Below are experts of layer 2 (counted from 0) of a mixture-of-experts language model. Rows are named router (the router's row for the expert) and show model dimensions 0-255. Each number is 500 + 50 x the weight over its row's rms, rounded and kept within 0 to 999. Numbers have three digits each.
Before each expert's rows: "mostly gets" lists some tokens that are sent to it at least half of the time. This comes from a sample of Wikipedia text that the model never trained on.

# expert 145
mostly gets: "—; ", "| ", "; "
router:553532508511466567593421530478446424511512518459487555539515525507489526514403506555540470545433501457545475527363543475448557477435547444545447532539585511563514530510361471406447497584509486528546565549511476558528519450478542384488570524462521474536512448443481432607541519495557446549516478546497423524466463563530431523563443529484616540594458505471549525406471549455458494468432623496463432506562439377420451573460418536465465528447460460492547555517498473483425480473563524460466601430424470470547524502443443463489571495489477455528555421501445528465496485537435549435442560400516534460547448523590512426505476510537463455587513526549533519469554585482535451489452470472473520450468669508471541465549459541454603512483487489502552531508515456562481446562476472

# expert 68
mostly gets: "; ", "/", ":", "−", "^{", ";"
router:505488515439555466505557470569503481572538500411449487524442503549503458557423533582502436567514540452500453510390515511514574478521548455476490544471504468495564452570497515530568587519524429523524515481463568550578449450457476506535438570529454516573510435450473449482460534572451407480488394529555568485474459506438470511485517525466500400473472383468466466435478572493545486467506458414495487456520453503434552474489516528514393379559458389557436571511622440507433560529477478505493481436509479613544395455539452486536414435435407557442515440526502531546465525523431539518448531465524467393485488559548457566470571447545467491528596443424518487430415482617536452489440435521467515549425586526540547485507487555438396457476512503504547456474501426516391484499564487

# expert 88
mostly gets: "l", "riv", "Gl", "L", "high", "sl"
router:469480611488608526452439408556488466540510588493566452567530523426484562546481487455575564427474444433492415482595542608526415497470531533415440473554463557587479519533520615649476505525554624485556463498456462481519590561512468571471604560503449521466530487482510526423428583501546533491496568517503471477459449479507467475526420437571529523505496563553565565466439532424502439529617460480523539539469448515529477523477514476447408456476442496463469492542469489562521445551513452498518472438553513488462465475424499450509532407456423480523504559491486530500590536526534467484496545531386508435430412494509517454572580533535467441536561488545419465454512531594552533499499441450539467489542395469447461490500519512515487568477420530468525580525494488581447519579413574

# expert 152
mostly gets: "ar", "is", "and", "dis", "des", "star"
router:464515493476485581385416473488537548497450422393495586510565525473528548383575493433555424491523488481559476465585406509479543358523469537487503452472483587527526501438518585522444516556477542484478454479537408467462511510488501488507493499549399538459578573497475522539447508576434423458524515444419449601513575471529568524559553495515456531460475468448480552460569531430563465450531499536542545498488487539523503474455492429469509465465456544541471583579472447537545499473408433415454520438463538471531440440468392481629520539500498456451466428516559527565488576533470466482506535530369512559523423417467540593470370523439519579582455505506469511483407490528550508507572533493453520552533514502456540542481488549481528489506462504422542601393578419490499534476463546

# expert 90
mostly gets: "ement ", "ower ", "tion ", "ety ", "ral ", "ility "
router:506451497541585424579498489438450524460430552454503474528538498511488449535556488563533570429577513399526385483526499393523420588434507470427556519388439516529489400505481451515600460531414435502509427531495460463485481574521517492475527503514478406544509478585553556525523456488468511502525429439478442521529431534439476473502497525555481568516549454480517494449637523501519622432467588444581502480477559558455456457496520517551574423540510472428580442497465499531556498494496588451485496453512519502472501517498478571511530590547517451503534480597556580513536547456493457465630459520428461579387558471494394481474468499615568387478567471580486482508499483512535599542503457463570549526567501462466485493599516426470518457494523573433536556435536490562543500541507545

# expert 17
mostly gets: "Bur", "Tur", "Joh", "Phil", "Bro", "ö"
router:479568430515397482513505577560570451510530468451471586516567587501543608551484507497448566432508581520556537605513495506528548490510463501537430563470552524440491568544528479503566481486543388470502557438469506451486433451451517462594446534490458523538516531500482551478546479445550437536442453548419349515529559445484461508466528502469540547534491514376462557535489539494520508462471484414494470463337546536553525515492534609477434431500516483573466401561537463514476461605548449471491502485456600578428477458484496516482564450362551505489441500464610434443517515550522514531521455513527498497527524531453502564487514523428436552609562522488494444476498573480503505434534493572440508579491544518525499425439463470598483471442607460502432571504496537477490472408607479

# expert 122
mostly gets: "everal ", "old", "ust", "For "
router:528477548543460543442549502517516441482555492613562506467442468524454546610519528493491446502456544467556468455502513561510488481519441504433345532570422468389528516497559530577616494487470432526494541550508533598497491523477484523512463442547468549531427453456569525512554532412532555460496522527454483577448492514493477571513476571568498456458453546387502547552460451533475531464405530518564529547447471443523497502498573488543524578436410529602428515435440495552477411407434524454397417622500498427465500530482588506465546497486445438456518572548410582503480498544546467449381465538482442531527522405432548555583548514437462557487489564551573564498542488504557455515509431530485487495492502483471530561477508492450600569472445521470546570430544473446508437408553550

# expert 32
mostly gets: "JP", "Mc", "well ", "MP", "evelop", "V "
router:523442540493525452523533531483580433532495462474515446532549483491461490590471539458438511421496428435483431502587579463480493517456582510411459465479437465382498514554521458429456533509488528494472583449479534501580393578482495553447490565528518604500562469453567538477579502450475393604514506522498408493391558453480497550498475532533484465549528522511455513493463532509564438591478552500495519480521474525457524460526539565456449558536515467473510484514578486549581510508565431506432377482418510469444436423520562510388555505369502489439418482504500532434436532543424518552488520438573445483553423519487407491565403478506562575506523511585511494472504526475572448555515469443509439401559559459558495487525514419565498492437499536504359472426502564442423589460532548

# expert 57
mostly gets: "fer", "bu", "| "
router:379581507549462487436445385447490489461428481472468583577466506508570462557499497578568448505389498480543450538539552549459573473495523542509467513541491628558431569542438534474508558494452451506554507489610540547508494588472523482442547497509508405471524480477487449466378512424501508451400550540479489495526527499489488493479399544499585443493452540480457530502457525546484471487437509442477465551565577445492470505530539483528469550430512442514555560453477511468447483532580486493498528436453389424511514470563508438599537423471464441479542474533477505473468574486475543511531453451485514534514479543545462491575530345462527434574547538505511528458555382342539443536539497471590546463540525510453489571475440519513570434460424512553545528561380490476473415567400486

# expert 108
mostly gets: "ag", "ad", "ig", "ter", "sig", "retur"
router:536547568466475539428476378504553565546492454502443543497491493458536482397394417493497534500464611430446423466486443505460531589546526563463523477542584525435559474525531509488510524557551449512591414490552495494453525546593516429464490528549552515449464609532526570516465498495478585479488542481432442505421525438479541512544585485484461476450403470436495467623514511467471543431445595513424508488555549503430533555514459550458508412450490451465502542502494464406497590551466436538496494442540532439497490515538570545488547464515439539681568479505497385558464438456546482533522453418508588465494564552411537567547542491628426430539490488444453543453549445447498584429528503512506501563527472517431503532528468563580579531509514519577527504482507457541545481466510479

# expert 143
mostly gets: "also ", "later ", "Best ", "International ", "II ", "South "
router:590576556509428563541546528589454564570559512477418502599491367493494518491532512530509512433470429437491547583484590386615448467484554566533595460479456417489519462512527476439516527421459586434524513494470496443553574458448443560466531495433511493523436565459543558520502529469473509582617517487467510430483477536477516479574527458421418432533559474516461501518550546645494426449491423440428433464523440500542550588463498508446507527436568548455496508496577462499502524613481562499493457524527635488546355462466376436434512468550487480504386531550503525476457427505548514502521542490474475463411479506518563472530521534542446518512495492481522518517457532514453492567470508456529568494521458546432517514485542500430518572521529415575457440494553472420511535465531519

# expert 150
mostly gets: "S", "S ", "US", "States ", "ES", "States"
router:556505475519425543424449534537475525420503504548451517494430503504449440506470431414466415539529502508553557442544457492475562498524520505526596582517508556480554541445535390446514554433563465464452541512515463479585404476472578463450565508387500489480505442490508473570551505599518503419522480513474416421421593586451495516491428558409522500561495470464491488536440457378451528538395402505508546431505464494546444433528509422545467451456518569556430549574552473498515567465513567511454446439528497517490432488499615459472484513469518569493435469434368500452451443532494583529616479467547482542568517512535553524531432518506453558537587436413493507494552595480522448415477560571487556461439459524481522531471612477546424532462505551484459530518502496526546544443406488

# expert 48
mostly gets: "om", "sum", "unn"
router:471450539535515438482579528521537483511595485479513519488510511599508526522520478556561575516416555481436509448419489535503420552484550495453550477525527467555441536467500523407531486437510500582484520518501535523507549518422427528580471511522548440517434470525470438487415508535479485483503473429395512511496604461488412495564398484539450525507521578517475584418479562468493412513425545446470613585464456514557523554467542432526445540381471548471407505453549496403453541470610429488485503416503498461464597515376533489503530550424544394412508535510551495552478429544549578516553434478462449484440551471556529547469503536474556598528500506386496539566501490530519595514394474618436520533486422500485483340488464548498440494490472515505424459540458469486525539515547528

# expert 89
mostly gets: "z", "sh", "Z", "St", "sp", "Sh"
router:503553581445531414528511500543561530457577549535503554446498442475560522506519475494527507552558570592546494549511458382499468471633379484531478476434468477433477514473494545502452566544521416557583530465425389494489561551491567423494460421565519485482553602428509489502445547480489552496517533479586455563502596490437528443411536551384465567537463548487473539497486524481571490545488510512393521502405565523584506499546436571551538364430462495594489410433464502474520417534469430466523516487523506564520476507547526475496438578450413569451467532463525405435476508521619556533505424470589533496582489549532515515527563508448481488480552569423480540586501451519451531593523455387480530570547453437545429473495531524527492510514469490497462489535502569497474468482524536

# expert 20
mostly gets: "John ", "z ", "David ", "ael ", "ara ", "ra "
router:545495489495540480548527551506528475475477511569454499522557414429568483530541492545481536541512444473549437570557578507407476594454531400628549540392495529529511383481437415599537462437456542540406516545498502504527403421498536552544555477491510427533500445546516509548520418416418400483555562559457491428589523386557477538504483429583475556502489553518431497431474541528624500549446499380478477516490529471586539449480486556538611528492516551538547495498550488468559560461458539451502474522503515455515476465482485559498504543449548440465454494411581416442549400533446531482431503537495446446496486400422481528420513449510452548598472552537470439557490480528508470504547498400485486443524475477547543540506565396411460551476523470459491451484498542580550516470487529

# expert 136
mostly gets: "un", "k", "ak", "Un", "sk", "kn"
router:558590549449421568487477377491403491570503562533461498525424515594498578491493507527423491518521465582527549484532609540496520438570418475476489479504391541481513483536562582434408534537463566567427523444613424374519507538577475471489492545604541470587513466489503519446495440555540535579541514503513464480408530439457551468552591500562503596548473524412438583522511490506422489562523507594489510462465599464546560418459485450531456401593536627434527530531525508415584461517514443527587441514493460435452463483463448520550478378489576584479481577556485528487388530492497440548539523449500546505494510474502478507482514446541494474485484515551520501507537493489579539548514421433494457476508440440463550542466550543545441527465506492546499499469534540460463553517477496

# expert 53
mostly gets: "as", "con", "ase ", "Con", "Jos", "bas"
router:530516522590510540460498542542519430522483438537590615417415436557505488417455506570407431501520470554466521471546469478490527511446509495468424547418575408527423438543489570453404532489492514451426462550446499476531518543486431540465516421518540461534424486533506509413545572520486540494464587476485460526458481531448538595461572520502433469432562441440480427514483539543492474482474424515483461547550445458487517510532492447455437430478588516498593487496461555432483572583512473497424582430577582550469536542484390410572431498523501426471530518475422519484427540427483542498505538488403531503467463513460601574443456543533425429505427535531469538483522451527558608558529509514467456539471514636581546495558556493519549484426571495525576541444491485537480525475489630

# expert 7
mostly gets: "ington ", "ford ", "ke ", "ham ", "z ", "ing "
router:488491543566511540579504432504542494492410534478515489482609421496502477579536511455452546456572509511516435450554536513512486530468530393580668603444469524524471466487438467563518506480461546506478469503480502438510414499476549519567522518463449468574523371480597579461500419457486521522512429473527507489586441491590503433578456425424451601524518563563469620465525501445527519542500609461453460552520540508521503472502560516575548439538495521478506439520536518527569465540424524539495567564526455526485514516511444622461502501476562443489578565561581537518531506551411502499525457502490497518442550521575380490474429488538547519566505550603494430530534519450504543576552355514483516481515467484537489470540456438384504472477520498472428502511484489653513468464589555

# expert 126
mostly gets: "L", "n", "N", "sl", "more ", "l"
router:545495515411519597539402523474489492450564573477501435454462521401462510544477551444491493497550434483472486469439455531436505532492552587467447464593474510567546475470564480520429451490527621478529575557416536496488571488543500449457414526524411504440538428523455531526478569585554531434462535542585458515487545480497468558413513562501452487458511521552578498475578472451458503455431417592538567539442471381541533522470503581509477486543469542568507499554522562530529589461389572540489543499550496544473544471470556458470409502592419557491583569539490550489398501549492564375512564510528491456545573532462574446530572492580489476456463564515504484447562506483512483503542499541524396497554482381481405546546500465490415545487464605500445441459492577486493526516566571

# expert 5
mostly gets: ". ", "). ", "\". ", ".\" ", ".\"", ")."
router:538418538538552441432479498530497458450422438508477514563477526418513451511490472495498486421459528447518394522513516536528527565479491434516404564466533520422413539460543543555522509471452478420418439608443459488496441493465570587531458487462475567421527480477476438485505530486534542524450518475419551462493524511509456531413520427550473473597526441529451527614469593548491513596491570484499511519553602469462545487445462562537523520522444504553552562467564495419571551522499527481426498394570571650494386423456449442491566479565475461451469524456529512438575435573506509541482476432522457483562510488420535466544450495523514559488520516544499494541542543566472437466496525608538462614547559499499561479451401559434466431462510520492373474540495497625555562563489524

# expert 28
mostly gets: "or", "t", "n"
router:554491475535523524424465561520585509495560567493587482477435526500563589531491603521526592498514540512489466396567520517471436476528487556478474519516504473570529572459505450588558543505426434513478629512481549468395489427579395410490461524540439544467444468491477493471509520437561541416501469627448487552413472561484475528438507485584487464467461521472582543446522475447388485456498494511491554463416440420462455451484536552444538554490462508507508619521485481557589550522393512500471526600481460488433495588511486530460516459531498462439483441565493466535515460523549462468445493604429541533516506539473508534578533505467521647547408613555481600504524485491543478504541467514533441490509494465459529532426579465478572577478509475533485620444548513402479488412555480

# expert 26
mostly gets: "m", "ph", "km", "Ph", "sm", "M"
router:418497556417522549475541507543409581549527496431534387561513556486499504451525558542506468612530452515478554455483474535500597516567601525524413517581500460508454449433485593466491560500521485487537433625454527517492494456524493385420429468458532521495508512501511507462401554553476461400465471459424518513470551435426582544495352487514467526456487519615462541472512521464528509527574483560459457426492546394517443555491550485550460522526530509469480505510439457554473489460573429528536542478509599577501400590525468550512591507582517522605459483517434533512536592497547548450444547506474557544505519589443548488460543411507465488550429535511528521473476568457530432393465458440508491503589490469498471419497422598567479543532511511527456435579502516562442439490462505

# expert 109
mostly gets: "st", "th", "ast", "end", "ist", "ind"
router:476482505435536422515456439560507590597478486512535501512506451421467542449580473498600495561503622562508476464448498411517526509517530553437452492524456457526421500534508496470417482441538462467482467491531461590624520554559538522460438571548544499544461625535485625497474525527511510574495545575538501427576524483548435498506554576486515529523488489553489554557577504475501452525577505550540508530546497431531403520470519520535535496482540474545440498542458487555614474465408530416516479534546481534511453642497558444498505415517459539499461504558473556475446590533443456564521546488608471522452527562496568569529357432583445467447605510457512548479452543509434448551449501469569463570569516477452564556493472489517580497551528564468525496596540563556494551625470470